Experts of a small language model: 1 pick a token, a variant of SOAP for the experts.
Below are experts of layer 7 (counted from 0) of a mixture-of-experts language model. Rows are named router (the router's row for the expert), gate (a neuron's input weights, with its number), up (a neuron's input weights, with its number), down (a neuron's output weights, with its number) and show model dimensions 0-191. Each number is 128 + 32 x the weight over its row's rms, rounded and kept within 0 to 255. Numbers have three digits each.
Before each expert's rows: a language model's description of what the expert responds to; "raises" lists some tokens whose logits its average output raises strongly, later layers aside. This comes from a sample of Wikipedia text that the model never trained on.

# expert 30
Field names in infoboxes and table headers, such as Location, Genus, Address, Date and Website, usually after a dash and before a colon.
raises: ":", " and", " in", "(", " (", " of"
router:135135096176117148169053156133191141161161158127154121082158202160121140163113181119116144139146189142094160112178110102097177128148112138148076158127203148102132121116120148154117224094128118119160080184119144120096152174161179141068144160145117131144146086108078112103124148089113094115084138186157084093167111119166149107074110209143144119135171128130128085133097176164123164088124117149113134112159125100087075150132139135129084133128075069110085165116144129064151126116109066167153182149132158146126073120141156093146150098085145133084098122157148088121132067110162191105
gate0:182154137164142083070134127155154198129142141119151140100118090085138063159158105085132117152110086126169147176134081128185124157091134089183126069122136132145144122090089143181135176146080161165150087136163092126139162127181107131094183134170086095126169114120089107167106129117115075188117170189119132083148101159133176090122172179109108201167130138088099139162149135136095139099087140127101162150112083114150124202168193157120100107120128123165183115120102100140150123086120115123091199148176127162121163145108163155155121137144115199154186138168083072109071149116131150140
up0:138149091108188094117127118138166122172186180097185133147166146112106132095145151152150101133108101080153152042170183197076121175157173132153118135159076134126172148141125148119118128173088163176103105085166092110181102132160114083120076136137138092109106132081091120154144098185149159106126099085108151063094061162121112171144159146155146096145114127116113145145075085165152131103083106122064173136119146155115153120177143099111142170154118132150137148137161086147143168114117082117188171117117118080074111074179175117150115094151113125186101138165138157109161032104136094116
down0:123104100154148185130124117164128163033179136152178133167104082065164124156105118093102155027114166124110112121186113101125174156091095118190127143146129149103120150142111123162124129150148102129170175101142147128055132082109089142113199086104125126161102140093134133116156112156152133198092153166070092150109145072120112129160152120124100101086136091099113134114166092144168119089113117198168133148027083123074145159131118145141119145147176156093133110144105157091135103084120084165079136159139167127134099110143123124089141148170137162130145179073153171113096102164193172155

# expert 14
Final suffixes of place, species, club and personal names, such as -us, -ia, -idae, -ensis, -ović, -ina, before a comma or pipe.
raises: ",", " and", "-", " (", "'", " B"
router:149190101175109197094078133119153129135174130207134124100130155177161159196092199129134156114167158117129141133161095091133139131153127139148093150050150119126114149103117105154126143102126125159146128170119130181136101115148145135106126106224135146081156051111138114084131119101182178123085169103089126093084107142089155113109103120157095128095113159110140107138049187190140108101097110106121156095150135096111133126128113119185133115164095057132108166137142116075114152078100115142082162145106069153122119097182097097128199126094107088154136102156123093067105090099146203108
gate1:165137089131157173118152101199073139124145162137135153139121086146139131114138162144114148127106167145102134156162149106081078115158082102131088117175117132090156123157118187163165129113125186128091159042078088127137112128102150126120094162155122111122077101098117125137105136121080131168066142114150089075062148138135113165132132134142129151123131134118197108095070144154023137127132039159119060109101144137117165144114111137115119074181179057139117084160112065128077135086128014077132170114085157169132127134109110128125150123175149095117111159113134158091121130145150139177
up1:110112121113143111130092128174092152117120141144137138178165199142145107072084117065118130080179119114118158140158171175158138127087144138208133162127147164056111125093129154101118136099149091085109158067130176126116109067146096096095139152143133201135065172079099079076092104079113182117083145152104121136164131135072137131105146124188109097106178081114163139140085137140136151149115144144091103104118150128171160121141129143203085097129110172118097123120142175135136138088066169118137204081206131139117141116189112129139136155168153076145093217135141113122131112108159105091
down1:153131115109192095129122180135129134056112157130213118161168122075117160142144099083139093086100186141101095115161141103147148091160128140202096151143112142060167249177079124126157152077128146180145130096110093087113135131130060139178130140158159129143150116123117088099129105128163122145153090143126144100116112156139152113092117093125185122132126114142102152136131121115076059129140122163106078143085191108093166140103154118168081144151133158141116129117108159123180127029189109074151140142161107122120079128111096037108140159121108118106093112166166101112107127182104131108

# expert 15
Middle pieces of longer Latin-derived words, such as -ement- in aforementioned, -cess-, -och-, -rator, expansion, prompt, arch.
raises: ".", ",", " and", " of", " in", " f"
router:137157110143155170089097160110165149170119111147115171186119136137164133158078190159160138141126180179110141149175068118159135160178122163139091186093176174131139115128130161112143178102094187109138134132129151143101097123163175153087172182208175105113163074147121068082098133058171122096068155113165089148126087133135156102102122140160101047088117226158073096149079172153155119117118120124164117073120154081094124140086110125160110180094124157118099162104127103091175126135102158147118139142103112173136115128149124138187164124078142122130142142136134099083124147115096172157
gate1:113163125113108112191168129136091129137098137168171101137197132178070129143066135147070095113102126105153170103092084105146121153138151096190125152172141119122135115094135143154088122143088131136123155115120159163120141190062103182070229125114125151108159130149150094089137162141149161102077126090105128129085140149099183145147111096077150127072126187132158109089091123137155079134065141127116155123142101128116132125110136133112137149208059131160083115113199149078152139127186187110139122114057086187108087174117088111151141076193129093171143145097101173128132110136130120103
up1:083180088110107121171110151138119094136081115104166118126229155139150132183143115160080098140129149109115137084096130087107112125133137106158139119141108159114139121173147116094045097191064123147090160136128127160151139164100095129095196125184112168118159111144118093073180143132167111114156162095075113156103110146109155143133107068099099115091104168163115132063134102140118098120053090149131146102150066118108208179123144212158147144166158189163112122144118174123166108140183150099160144153097061160127171153165094125134119047124131105140114125141171102086126105083135127129
down1:134131117055095096169179121062127138068115097121209105135161106083127120136092122107097098148118070142121133150039156212133131162142082108125097166147164112118132117091135127139076115139208092150121196151093114110175147133141144103114131148112086092134089158120114048139191129137136146162099139083157107137056138140170135111085124080131116169116132087132084108140178090083073092120136163112171123142121063117133121122106145117129115158140132127117157106101162115200077120168155178102132155092040122134154096133124148140129150113100141148110154124154060120221140108134117103134